Experts of a small language model: 32 experts in each of 8 layers.
Below are experts of layer 4 (counted from 0) of a mixture-of-experts language model. Rows are named down (a neuron's output weights, with its number) and show model dimensions 0-127. Each number is 500 + 25 x the weight over its row's rms, rounded and kept within 0 to 999. Numbers have three digits each.
Before each expert's rows: a language model's description of what the expert responds to. This comes from a sample of Wikipedia text that the model never trained on.

# expert 15
Word-initial or middle stems of Latinate words, such as ex-, pro-, artic-ul-ately, skep-tic-ism; also table pipes, as, which.
down0:518500463493508511509503528481510519519513521463443540537544506474527489543534516490518485534493499482487504498525482519479511503517500458496489501511484467499532452510470490515486485474500493486516522523472470506498481486473494499544487448461523512516471478481487475493473480467465494513515503526489444486492504514506519556462512520516437500587499515523486525472540486487497492453473
down1:551532509528519459532507492504486474534515547489493532571504504523439516523478508503533543486508496453492522479550492576495493514496522515474458525538505484562469503459487513478515485534488487504509475522496528532476495506513486488456496503494523503497488491529480504477509494504500479482525481560493505530486495494503530492468532494467525495456471501481476508535499474484505499510501
down2:476502494488501531526502527512518497500517508466519528494510526541529498476499512507503456514519518509515492495467480523546462476499493501540481507473496476455520530528518500525486478517479486510454502482483531531494543490506473524474456514485526505539473522504503441498487515521513514485480539551541501502498518519460539483511454531500445519535489546487427485518499486532490490469455
down3:541464531488491496496490508519475514522515503513486525506502496548550460500494533461505456534506540556537493505514497472504536537490511520514462507499535492516501499559463502497541514484511515492515533496505517502485507474486525481511486487528518542481542520513540510489472473530553511477438505505542506508512506439531481494494477475537523521500504475472542497494529517519518511544501
down4:520506501430503516483533506512496529488527520501506492493490466517480489504534458483532535469523516471495514487490480492580544444480545491496499480450493494554477519476531502521512518493514483507514502494482486516484521511521498503536520416499507529480505494470499492500505524519510503483480486546544538538491456474518460476491475498451489507458502502503492467490494497490477506480473
down5:487487498490498503508474468470531485526501483479517543514520508500525492535436506474486499492470514480481515480498547528533528464451530501462489483494480511507486475502504502518506461506488481489501504504492536527466466546481455428455489461460517514502519515526486497477480495485475466506474460442498509500542505480495484551523520506525478531472510534472495519488526519533484458474488
down6:497523511520525483487511504548539512478492511456471485484521509461518495509520545522523483478481509580503506504507514513512516503497503547504464503556492498525510473515456496446507526505508471484489510505482459459531486499498524490490559491524482526472480503509506495509547507552521523504458533466501493510483545501519528520504501553501566477485518520515503526493526504517534494464473
down7:498456518503494476491510520487532452497494496511448521481506535527481529497461471506534488504518473516493493517521517477533491507519506501523474528544478530496499483470496547508516492491534516504467499493504463514504498451516489487507508530486504486564491531529513490473449488565528464493486535492492495515508483530498514495494555493434523503540493478478521432540545493480483480488490
down8:493497501510502496501436468509506491484532531462471474513499513480477494542526501511485491473500510495507542486461495530452482535481494509485517453488519503526524518500458566583487493482505503486475460513473472520475453515487520528473482511488531479520513513506503531508513477472493465536459486514481519478551479565520462484531477511515519512475481500515492492467513526506506497476474
down9:508517519488521523521495520475495499468489480539514499477448476490523522537492499485481524515464536487499494508479536459468480463489494472516486527518519503474524478479536462493533545505511479459499440507472524520467512551549510469498481466511548505529511473499517495476534488498504509474525463510537498480498524500484555483518509515450504483497499444535494506508473485531524466469460
down10:509493521485531512501520497467545544548551504484507498484513523501480504522588509542466514515519461451563529501519496489530502502535528505483457475490528502503507532532514508518556472554495521497475532500511469496516497497507464485497479450526486507451517491496502538504482480494519475550521520499488476527474469518496525484495475489487503551490488524506499488507510470509508507503519
down11:500421518514494479491505483513494505535508519475509502503498510491484518512518532501507517501478529540488492491512502534493550440459495537476506467520463473469459574545508507553501467545537491472480515483503494478577493524495497506538517522513502471480473523490501519473495497523484496533530492536528466516505462527493463477490508487524511514525495498460478492489503499488462485508492

# expert 6
Final pieces of personal names and proper nouns, such as Per-ry, Re-ed, Rod-ney, plus Award, Hall, Institute.
down0:509485502477487482508505513483467527485456470494513551486539492461501536487498485470539517503473500534483505493506477457491479503490464508528527486490479468446543490496461483482525470496467522474541498539511459515515463514493512473507498483496471535523527501528461523509545463532478478493513518483471500467512468499465523528447475504511494467511510535504486524487507518497525445440527
down1:548487477493518510493524520533497479480490525509489531548548480541504525513458440466511511504475503424507514493535460517545484524540485489496477532510483489520519513449468529511474471489484551521519490508503538489521513530506504482451524503481483479519503462510486531507525480502470466517498507518494499487503517482522513501503542489478518460520508500500454512537490489484495503571497
down2:466517507467503499534475505533537492495446541484507526530516510491527505478508491504538505493513495491534477517506483482540505493509497544466488525491522459492452485536496486472485491503500503508510528541514577511507526477503454506522543469561518498515508495487512484502511493486490545483466534520499498476519508488459556526509457510479446490517460470523511466505513488550475488515475
down3:499472450496525460489512451517502524504478497484513516482508481480501478518521511520495502471526505504498484480532469508512495459544504545507503497474486467457491528516470495510518517572527513480501511478510482505492486513485484487499481468474526507504551450546549495487526489509496477509456454503501461491513515509501493511547524509555472502498488449472474480582526520524477477490519
down4:465507477511505495478521486482476515472512489508523529532476494509507457524555497562529533488515508503522513465483491499523517461465542521524533478486477530520523526507511462434518514464493510500516481507487494496510503495487495472489487464471516473503461496499490543522505497506498544472507516519534508523493467488542498513517498530417500553469516452470460474508484500475485533469491
down5:467531503477477492503485508538510476494502460469495509488481534533503486507491533497481505509496515509484489477500506504519502488488498512494528454500459523538526497509459509549528431506474499507528529511523517520483475538475445454562490465494534506506496487454477514478508469535459455521516485481494539429524500505490476521495541545494510519496500493515497493521521488546474467468494
down6:489483519538543496437479489546490504507492517461516515522453516500488486519466520464488543489475525523472496501503541538477505499537471500517509479520515514511485478483512506489475484500432487497490520536495504503467468542510531517484464480506489504524518518525516517514512531531474529515483467492517547531493481511489534521456505537543557467531531501480523514509565510513490511489472
down7:512481512498481474518524528492495532480514464456459526483473510475496515478507484519552463516518455539540503507476525528499487509500497531495499506535524471503532521462521540487518514483473540505444514519436484513490501485490534495494491512486496498502509499518493512498486525480495520436466543481512499502494459537517538483476526475467507515542529489456509443542512506467509486456486
down8:500485530511455490524444470497461443513519488481550474502503519525475488497477493529552492487516506505491524542501483483517511532513502451513522443503502516535543539510458521493480499474508465491490459520489500520492475515495550563519533500491527487489479531518503520493462470492479484505495530492517542472504492469505505524501499515510568480462513506495530500496485495538546529504514
down9:554473505527533504484490516479462469496521513516512539505498491501493514504479521489484537519466510491488494466462541483477487512487473526520505483482481515468505501489499476489508550498490492509521487430479501467442546525474519442513506478522553504485525507492502510480461493494458564460483486531478484488509547549535502473495500444482474497470476508522517487522499482488521528481487
down10:504523499466506516509477503527458486489452531489497455513489502490487504520556513482489478521508460470519496519518498482520465502524500480509505426492467483492488496516519515502518540504508493510497514513507482485503517531509531531565524479539524491449519485560497541497506499466460521482536482493501516482503536507449493478485526501469541527461498539486524509545484487492458526483552
down11:544449515516497489484490490543477526540500529519524529529502492508480511526536546491507539475474525542504498468559515517520483470520496544494481486522466433469512570495482515524526469508535496459493505481476483502541452501489502498535493510504494479508537490480531512467482515548505519514499484522539481499507468504488482453525498477526492524491475535495494493521522515525511527491513

# expert 31
Parts of proper names and titles in biographies and sports pages, such as Af-ri-kaans, Al, State, Football, Battle, professor of.
down0:492493516481522477532514512460511513481487503478494523494501508493477494502484500543506488508480540504472513483486473477496503514526505510463534503452420491493540480515461494478552530462484478520546530504480472504504495467495506495525451502487514485515518470522487496481497507488483495519540507466492497468514500511489544490475464507458417474513476495486522574493513510529497441465509
down1:563469484506526517504480496514509517494461552498473535550484464526490471504553484528512532474490501465478530490541464557488487526486507477522459513489491516553466500499496461479498494524477544520479476492535535493517497505532495510494495468462494517455500517533482551501508516539499513524502529518483489478473494514475475469489505499475509503514523503478464515558519455502524498493489
down2:478532463527502540498547481500510505478483514491576527508502477506483489483485516474531469474491516498514503511549472480530459501473481511482462490487482497473542507538489533507470481509517529519505499495474543504499494464483455504478485460495478512468494513532518440517492529486455542473480498513509461520497518478500537492520444502503449440517500478494460494511497467515516488517486
down3:538516516433543463484545474509467506489494531524499486515483476527498501505526538495489504506491514496501472506491488480556468522495485512514535494490499513526497477519473536520580482541510525550506481479499512480517524555463504462514486527532499476516552476557506503491487455523472512495500488506531447514503478450523492497503497518519526488490492456510498474497468480510509528516503
down4:486499486470492509464540502471486514515514501506516518534495456505485530498553513512547505522486529484547503424466513509520554499451513529512548485449469513528513539505510497484521533494485527484513514509460493496479508480480478518493506471496513472504470484477472520499489524476454511504522544537555514493528496487530481471528505522472477528477479493486464436516485502512506507509480
down5:487532498485516482515460491495494500511521483521523528495515550498488522504494501494482557498486522425449506460500480525532507503492496493479479499544517486538518497456512505554497494501455440493451497498496483487473487527515488458480520462503524487502487531487497511487479510503538454499491486488432514479513496508540475503487481461537536513466520549479502525535502508543486484472499
down6:537538470518536482526527514523490472505485480532515469510452478491539517498478526522517512476497528493501470497471509501514517459534511485528517474550497507516480512515486563462530509471524495478476525491458547539460474490485527505485541495504499506471460524522510511502524452503564491498443505490504532503503482522544489485527540529529528499546511493501492493495511467498493494498457
down7:552499544536440463504564515530496517503482453478534457462515507512484483536457513529498496505501476526469517531476518500517492546543504502518539486457504496558523496493520519508512491507463500501505519547499513477490507449507496514512496469485533509529466483547519480494451506504496480517481507506501531517505481515512511532452468472478505495513493499453517482488482484462507527513492
down8:503527476466470492511501496486464437495529521469512499510499461509512520548518491506522490496487507453489479508491491513479455498499518466517501482500529488492500519497469474553497476484489493468471487529507455548492486529496525520468538467483507467514550526502482536500476490439541447513456431531519495533484504521527485535516482490522521486485501482499509489482478483519493520484449
down9:521497491487532515518506479488528510519483455541497506523468511492505508512490510450502498509481484476516551470446546473486487456504505523488525470515516506416535523502514509473516500498491484508470461517478484486460469507516485491526477497512479515561534514462489533466513484500489562496522486525526519482500531501462516484510491514449530482529459496538493515474450508486505509498467
down10:479491552488517484494540470502485517499460504545550479475480467498534507521520520517505480527455527483543558460539495483495527532474478504478488499541526474528517489508495525537541486517456466511487503479477509538539464498531514501526448488500506515510504482535450465491483509461482490528536512478540495491473499523523484500513476511487523509486461500505492507518513473504509494438496
down11:511476509478538494467506500533504541528507524508459540486537518514521521462517522461515481499475555536477505502549529511506525489502529532500537494504465478446514543511510532530520497544527460522479501490496497486535488510503477477540495536549543477489530491453525483454478488501532490532534460498510507521530479499471478464544492475516474519508468504511489503504515519516499486487486

# expert 13
Wiki section markers (==, ===) and the newlines around them, plus During, See, List, ordinal suffixes and medal words like silver, medalist.
down0:481511495473509476468508552482499516479512496538510502505521529527499469493495507472512531537457503470496547484515442496534457493507518505496523487481465475531498500543510492494520497461511468526516509521495475493467487536474522530572484480455532503541502522503483503487508504467456507522510514481489498460472519533472529521475505492440470494541493504527533518507494488486550463457489
down1:547498536489493464532488524452543496509496532509549483550474491483496548488528473516481523495543521469512543511569541485490524521487504467483474455524546509547472501513490535505510519509514514469508511511489531490480501518538498478493508498485512528528472513526486518467501505481519497465503505476503494508501498451464509485484492493514480479494511537455471509559515512471483507549479
down2:461528459500473541531520492500489520501555538513509529549504499517474504480510519496513471497520476515528487476506500514538510472471481537498507526514501493478407532541482529475516482503501483524497508495515476542511517494496457470477531525520508514530524511480511504507501522509498491442477559523487492488499504522525528491525459489515462496547479532540456490548504500499494477487529
down3:508477510532543503501562467491505520468518489508507533479498491511506528506487528507493504531508532500535532484509463495521501537493496505503486541443519487486494497482483472456498469507517513526504499504507479484533496497468475490499489478454522517431555516511512497480474467500501525500490518539521432474474514447541493463480459517496530523546464461471522475494504523508509469519531
down4:533484465530479537456528538471459528476497497493495488534502487491489488501545482555466533507516492487541516484501527521508508467517488485490532489502458493522545521493512514498520527485514505492471466496494456524487491551499480465500517466487496519492497473500529494500472535520463503512502533561542530527511516501539504540507519499469516518497525495505449508517546459479433489506526
down5:483507453518504506502434502502512467498518478490484490488470511522525492515456522505471505521468513498495507496482489479506516508479536526437481511507466531554526467500487534553543447530474479502484516515503565489493486532507512490466514473474483500503538463452510518489468495530475533511499457498496563499525502487494485491503499498525483535481529499469511537523487489512458474474473
down6:491504484517474502493547518530469486556472518519473435520493529488507516480454543537522484498458505516487487500476491474496503510498483493496489527505494516504489463507482488492541498503526483513484498514478476457504511461520533519507517510502472504493450498507510520494442501511501492471512506449483503514490467517500470534531542504495602523540514481520506490487521438512512502522456
down7:497480496518439511503521520494500485478511471505456481532503477458486490552453516464536532505486485491512579473479506517515461506516474518522518518490498503530518481501521484517522503498466520486468528471516494498469538476497454475476507458452523475527486500502519503535477550520528493505468514495511523509500500504530550481503497477430519532519523497486510470522545483484483517472487
down8:494496462532512512494464450511506482514496489484527490493506518527502515530525482521528504494509464489496468487440508437498493528514495494518478467525532539467502484508441481525494488488505491505501477513497524557516482535499540477493490479504554525505473538496530529515497468447502486506489561509526540489507462516460479482536474520514525476516454525441489497486500524517483533492500
down9:517501529483511550498508492533494497481526513534509514491480470497522496507450539495514512488498518480521494466474508445477492488497466471488507477531502504481477551560509482492529533496516483490492501533520483464488493527515457456499454463503505532493513505459497519478503525505526551491494470538468499492476532546502531457537519475465509466520516445536549512500462494541506505493495
down10:506493532506463521513526507446493533522480530531486493496464489449497506554541467468487524531460501495553527524556474517484518498507523494528525488558482488444495506506499493500546510499500496507439489507485534530499495508493497553515488466512476522503534530507500505513486495457502502501495520496531535478508539486518509514465461439494518527493456504503497476490495461492492480521483
down11:493478494492504503481516475493505509530506531520511509485471475507550510500486563486514527486500503521478485435535505498531525502465479566485497508521449464507521537503468485469495465544518475502462505511492476477525515510506489484512482520501568483504501484481543478459504535510480509526464475519523475514485434499530483464521521502488441494486505485506548511503482466507491463480496

# expert 25
Auxiliaries and copulas after a subject, especially is after there, would, has, could, plus The or This starting sentences and row-initial table pipes.
down0:527519459480502507507569543464511586498496504513459531497491510479500484492517519494530504515519515492542530473472475474492440510518477494475496535481508474524518493542471486516510499510495524505492502534466506482492537502494504504493504485470508524514464507480489529517521477508458524525498466475432512457470542525514515498487515534507470527517520532525533519494487495497498487437511
down1:526465516510519445496496506509541493539525505502476504561521474454466508482504475513534491488517489498458509524551528535525487519475523473501480523555524508539542509489490490469518486492485520517483461487516497506515504523540544492477573507509546519516450469536514504484489533501441486493531502500479522532494495524471533497510518491476511479495501511513506498541525478498490539517490
down2:513520446500463510498492527521527486523501513503501492531467503510513500522486529508511472466544518478531508495555482462536514492464514475480498476520472464488480455512474504462522457478454528517526547541472531506494507495509477494492450543485553486532503519498507460491470506529503500515492532515497498501495499534467504539496446507502472452554484499525486485488541477524511515483477
down3:505485501493494473452533477537504502499521497499503506500503529554500488486537543481528461484482474523496558493496495506539527532523541487478537551497497454513523467516463518498527494502507466531497495476473463478488519486476532481530513524492511515535545499482496465504521502501471515481515464505544490480468543476499478445531500516521523510479494485453532481525524503538502474533549
down4:502516549439542494443536507463495495502537470514513495551461513488506506517554494493559494478517505477547516525496511485523498474478527507510534461472489531502486527515518497501503508493497514481531530509493476513511527462508480449498505489544484508509485496464493501518518502505475467479480548531562484501502483514511497517511486505480505532432520487468529470490538496513465523470493
down5:535491505502495475505491511465455516479503504458473512472465501514527490511484469496499483508501536453496498509510481511546517484448497467483443501520491523535488506464451484511502472529506487502493539535533499487452525545519486489494513461525502461461437522460532511518482488510496471530492464543490511443548529462500493483459472499505526476478478513492475505488504518500488481491471
down6:470526484512464524509507488487501485505525520490495503469532490516512474501495512512562520517479507455512519467457520459476484462525486516522548503506485477516479502527503529493488499502512506505501489515454459455458517502486506527466523524514488538466485514550485488473497499506501518532479496474529473478462516586500539467536513503532484509548490506505553497506512486477535538466468
down7:525481508517506479518516507496495533485506497523495482472492516499489498543462474481488552533524485547537479490493495497521471517516433481500514517476495506482503544475492502488493535479502453464515482505487479527457499476507478481506476526480472445572456490497504512485454502502507507520470487483470499528498475506470524527446515473511511512539541517516465456515506472439504509456514
down8:527490512524534515460475457497487488527507558504537475527455478528461496524516533463538461509470459506497494485493512525490470507499502475515511509491523503485504512509492504546505486486516458445472488522502494489503511516465512519466520508503517455523535519493507521519507488494521470480455502517473466499508541485467461532498518511489547452445461470495476502490468518549482505460475
down9:484474539519522507495485487467472499473510475495501467493471490496529476526488523503459477533494507467500514465469502493517484480451521442489483496499530494489476490492497506491508504501526484504520445462521489512502469486497489466512474474522533559524541466483491506463509494509524521487492496557531549489519518522471537484497493487475533420525461497545500541508502508523526470474457
down10:521491515524510550526538494477517558515481504510513488464517494462499522562498558513491482517461456495472543529508448497497522507535504479510473502503505473444498502515494521531511474480493506526453508505495466521510475515513499512522453438501524513464533510497463461528523490497435474492535484528500525503504506517514490530502471492480489534459491476502534488523490482494472497505501
down11:510457485530512514489526516522491511521450535490479502520515463511512531490483521485544516505502536525462484488532490494515521464498501566479484504539445467459506498486503508495503459539543490510509517476518477513524471536493488514487501510569529467464493496476537456450497484515535492545527499467533472527504445481497498460528503485503521499492488491495485535482514480472505498501476

# expert 7
Sentence breaks, newlines and list dashes, plus capitalised first pieces of names on bullet lines, such as B in Biden, H, Cr, Pl.
down0:492487480483505538510498505480507539492503501483478560522572499514501501527531470496506499502522511529513543454479512517479447522489514520486512494499487501512520485492473501511533503457540469473543520516495495491485470487501526503550515479482499501525473492551491459483492458502468496510495520448469518507505495515487561519483500515446480511571545527505523496511501500476538480455500
down1:534509481512500474503528561493513500525454471467464463595506508487501534501495501540498510487495459503480506522473487540518489520530494491445517518517498503555486492477501478507476494506484538508505466476471498522499502479500524461485539473504494509513469492552484513530478519542478519491513488511508520516482523478468523507484529510496452467499496520535464532479549483469487523533510
down2:485561540467497533526528523544518494490493511503521484515483539516517478504517497494507490486510495472524519513510477495550466495458483504464473519537499491473475491516510490489458454525463470546531512510493529477480483504494463472459495501501504496500484484496531459521468516543527519485483545542566485540496545453519509494495498508552480483516482504524469525487468481534474498485499
down3:500488500442495462520527480517468518512521520489489512534508519497499493479500520496512491485475518495518535530525497477559488527504493524500532508482494518500499498504476537503556469507487484511501463513537505495521489484463508458526490570537540524524552476505495481489492494517450537501484448510537446508496541449485490489493521517498511553512489447486520473527476492518495497549522
down4:487505475491531495502528518497465480488527520503519503592500462533494514508548486520511542491528466469536497552482496475505521503493500531497562458466492462546553497509470529504498492487516486526489502508482499504489506484504470519480512469530491478481481534500496508502506514497465526504533508533535488517532494447487523519492508533467579525481495484469518486523527485509485524507497
down5:498514534517528486472497523502484501522502491502484507501496512509490475488481485482478481478466493467496510516488464485517516544432525473511482455488493492528554501514471524507519454480525506519498491525489501462489499541466476484455501487500500491472480480432481468515487481570493495497537462515483545452523537501483472508511454504485432479493503475508479502509528485514526474502444
down6:512526525488475487490505524472465500509508521484479496483470516466511506482498522558520522539487486498515511484501538502513492515480479503506506509476495496519514502522503547471509474500492473508486465514515526540457510498460477525453512490540490556518488468492521505516470539527547529459447488523474516497447531497493507505504536542517512483496520451507576489468515482489474499488435
down7:529519532523505489525558508501507478485511480487532517446512532496557493506509501517535493505487500525534504471496510499491510495494492501527479485538488510562494514480528477483472519501472552506473543497525497479477487482479498480497480503466494472532478491509482533501493475496528490453483550514527520515444496520552502513507508492511582515557490450514487449530506513517493499516524
down8:516465479507495501516452494526483500475494503496520493489481519537469458525490468457505495523470476483534494504490480453509509561538493530500522512509524509490504485544460505547485495457508478446489450481524477534508495531465505514516507450473551460504497486529530526490488463450479443501467500494460545490469501545504497520525505487471480510507524527511514492486503511511475501497514
down9:542493524499528544494519489518488509490531484523495540515500501502518502524509558465496503510511521497477528440488540494532514480486462475493528476511502492449461518500548451486496483503511492522537434512484478489509489542481492502486492467476537540510525507496509519513473535518504529491536480530520500505505485508471559506519522496453539507513471491505466556446479466496516506485491
down10:511484514513498531517507481478499516491476514511471534475477504502472493562507501535499484503512480476551551486532527503506516501477494505538488469488521461506497521502505495550545490527503486469486502471508477567529500513477538505494473468519490531482484504534508480564489472461512523530519499488575489479534494512469470497486480486455491556461517455477480511513485484472518508506517
down11:480492511521511482476543490522498555511518518504505520482496484458540530536478514486522537513492511488452470480480478479519521457504523531491474499497445490416530506478483519550525484520542477470474516487474540509506481518457451497469504493494503477506495498539539499495506519535476501532518536491477514504494445484462454519520508523504483489469521489530487505486480482478521473520498

# expert 12
Mostly "to" after verbs or locations (to the north, grew to 135), plus at, also, would, often, and table pipes.
down0:529531467455479505517471522451499503486530487495467503489504475461512506524523508479466485502479512473486530473466484497487458496485522460491526566466504452496519509461481485501453532475448488470496507531532482499482484497463490497482509494474501513483494480500523469523504544511422494558541548484477495449505497527506495532504492500491535489498486505509523519494512485469519480469501
down1:545508493490533470513492502479547486531542491538506481566480471496425478471545510548525521481517494464480501495526485543492491531469518468496486522499493500537445467476511492515533502527495496543488468528498485521463452478486524452525479488511491492495461504539525511520482524462512512516502517516504526508512504508470479504478502472482463491541480524501461484506519520500502494517475
down2:484492510494492532521487493500484505494492525505561456500472503573495521468528522515503470493520529518504498520559482490561481474443515510474457547491516442481503470537518500508457510554501467522524516503491528515498496480518457494510526506506493523505514539473517481517498474522484500527507526502512477506530556481506534504461462488538478480523517502494512530479531470487505522499499
down3:507488521530520507459556463527517478511534484473480526488509507578507528478517561483480468492446546505486515543518480505483510519482546512468517509502514472513482453521483509527534497526529507489482492448503489481485526468501505508504469522484482477459503529508520493491515468545522502516486444506533508507477531505526527482553523466514513515498492491476494508523511508533514503532510
down4:527535507487545528492571492468505474477505542516511520551508482529496467525514491544534525492488507467487535497498470503498512457517478489523525487454504486529552506512540527501508527493487547493515512491471443505525450528502488478525511471526531524500466514514500439528460537479477471515526508491527502506499482517500476494486481530488518503486461471504463496501505495498481485451490
down5:500471513486491491532498512491506463523526469481537521488472491453508469509427480533503485505458527516487471496515520480513526497506464485505473454484494502548506471515516495523534454486451456505491483472489518537483513502518492515488488474515502464515510510439485482480475499492536505479504438526456526466549509460533486518522485510568512520502521490493490503492520481509477501464520
down6:541554461502491476513533480536498489516490536503512474486481493504505535502513547503484520530435510500523513484529491564506498507509464499542510526523525518501480473511486471468498540479530531478489493550468507504521534472498504512494531499547530484508509543484527498501474484521513489506485521541505507491496490503504500489501514518488583473515529524460525511494465443518538466478514
down7:523501499513489480497488540478496526518489521482461489465480460503473522524503503482504507514530483513518513494478542544492477485491519509508476488498473516484518508498476503458534484457447511494431514490465474517499515427483492529509496506443524440511457470536523487486468513531552506462490486462508511482516531510518508477478464502464552518531483464468483483492498510481499509483519
down8:484479508498531490503470476501522465520481557510521493505481478555496503546494520462499467503468504507503486460495522458507467531548506545477506452517525508499518510498473539508521479479489496516530464508523460514505473540482507498488531457493522467520534499536498546546518491462517483506460491494517483501524514518495446542517503460508494504523485517452486523466468493483497464489455
down9:511470519524538522516489514539489523472536515500510493564497442455531486517493522423491481480499501477520515474485511473537483519527485484480516487530522503491469500493493487499492517519509461550515517492489469492474468533526482498501527445491566528540496516499511519482520509494518546460491480505509550484493495491488517471530518504449524519490462470507508530510478455500522513495501
down10:493502503493465511539507524489481518516489542504514564518454490488499497567509530541499519597464489527515532491531476480497507503533501489518479546497474486501526514500516537495518521541504516513463494509477456503509499497523546486517458501527538536487517497494504469510535505539519478534472525513521491500525521508469502474525471503455496542471477492502499516530488468514504516520510
down11:534456498522529496494503465490491515517499523531529505514498438506516493541494529473490482480476525507475535456587498521512549456499469544494465510509449451484501519510503496488502479527508537494502512482471513514538473531495510482491494508552494521490469508510553520495522468530547496522523496515529510511498438521482496470529525525550501487489472493506508505506492481511513504493489

# expert 20
Verbs like was, were, had and numbers, percent signs, periods in census statistics and election or sports tables, e.g. residents were, 18.5%.
down0:454513481519490482505506528484489536492513510479536512482516496486514498500483501527517496523514498462561574453497533505499476517470524510518497488514502478548557489474480460534486483486485494518522495551472463483514470483502512496538477462450459519526461524505483483511533501506475483515514490483468493477542519475441495514511521530493522472513480532511497497482476523483551464472498
down1:520501549491504435463453504469528486500495537466498459509476509463521507515509496506569504518512487522494538468522526520513506519453500507479509500497529517581453495449464460513505465494490490497490486494503513468476489504524471489475535489495519522504529477513481524502488516520470501510478549491511496510509509510504505477494525512467530477533506499536500536522535532474527495517445
down2:510514450476550507493558548522503494498490492472516528505511510489494479507483471533539501521521507470520470488522489513526439456502486460461472558506470515491485475536534508523482461503484501488453490492467545497504474492521466519458466511516465526502509523512530470491525517517471489443435527492488462483511529474516505523541495498505512479507501508509516485527496530512512492492498
down3:538480532461489440523504458577506501471505519475474515478548508527474482466519496504502474483482486508515539515508509507494487550550482484523467529516540494484524495494461524499522529479504497521498488505520480489526451512485521504500503493497503477459547510520526471489490502516477534475481526555501492478496502493477510452533475519536499472503535482520535468540510493509493447527487
down4:487502500470494499482513487508494484537511509486527503517481486494503492529545489546539525542532473476504505507508473501520492475513509550533523480492473499547515563523519481454527540501493504491485517480499487509485487512514514473535471464492502471482504504465517507492472494513473477522522571560554527513505487456518506491499525498472510479455544492483508454485484452459471475459508
down5:483506532457503527499541495482496506502506507489483491488516541468476481539457520489494468480483574516492496484462467455497532522473502504490505450516483470531502523500496502532492497496503486543470497521503544480474475521479478476492506535497487501486502516509518493500491483522502466539476423480439518430498500505483478488507487508520447522474545504490512531488546496515484486486466
down6:548518472564501492483547505529501463527497505525506488518473501471543503481452519527555495509501531519483500494530532501500478511546500474514515528528499494497490473458488473458473496494507499511485458530460519525550503488498512484526478475557494512524519542513501523521517467504554501491439507501489508497503517525488501484523495538531551494527500497526501496470515528520519519527452
down7:474484500493471495512489493451509463513462480514502502455517501493462480524513506510521499469516478520488446519491509496535442524537509477468505517503499468515480484479465504503504495481532473494491542510467462528486478483487504498512509483525537476514457512498467489505484486506548479492465463459529482481498457561507501516522521515480549508507534504437476465524523521485459526462542
down8:487527526509461487491490484504523467496443517502562484535479499534467501546543497518550504492504506484544478492473516497469500547483514487517532487492485498486472527507495520504532501511529475482472493504515501517522494522467513489437504492476492481457479491518488541469502445475470491540483478498486515546510472573508487502507509495513510484477503547466501462466500502478507468450489
down9:515490490550511467490538495519517478477493497503553520507521483500503542513494553467498501508493527494506505477502497475521522509469508538475527490545510460480497530487500492496512502503528495464549448490461523440472482510492463449511507470510566537525497514481477505451539503483503528467470505525560502526503504492489517454508492482474534508517501498532475515476477516487537479476479
down10:540492502491507511507538506473514509533504515538505521488481492507540490530537539546501470544462493515510549489534459481506489511519496482529487493558471498496509502494487548495521474513483504458461520506535484509523522474525504514513472484539507518452493504520497473501458510467518459520539486492546532512486556539488515505488509486441475512496483469490570488517501475490500501500467
down11:528458495524503544470521527535475524517506538499525514516494471528504483528506539464500499520474527542495495478568492513513515498493508582487481495511439445476541514513496492514538464536528507491491515482487482531535471515463479498517464521530517516479521509483530497457532477524526509534505501489533523484508473518536496466507498483486530475474482482482508507495512516540483512490471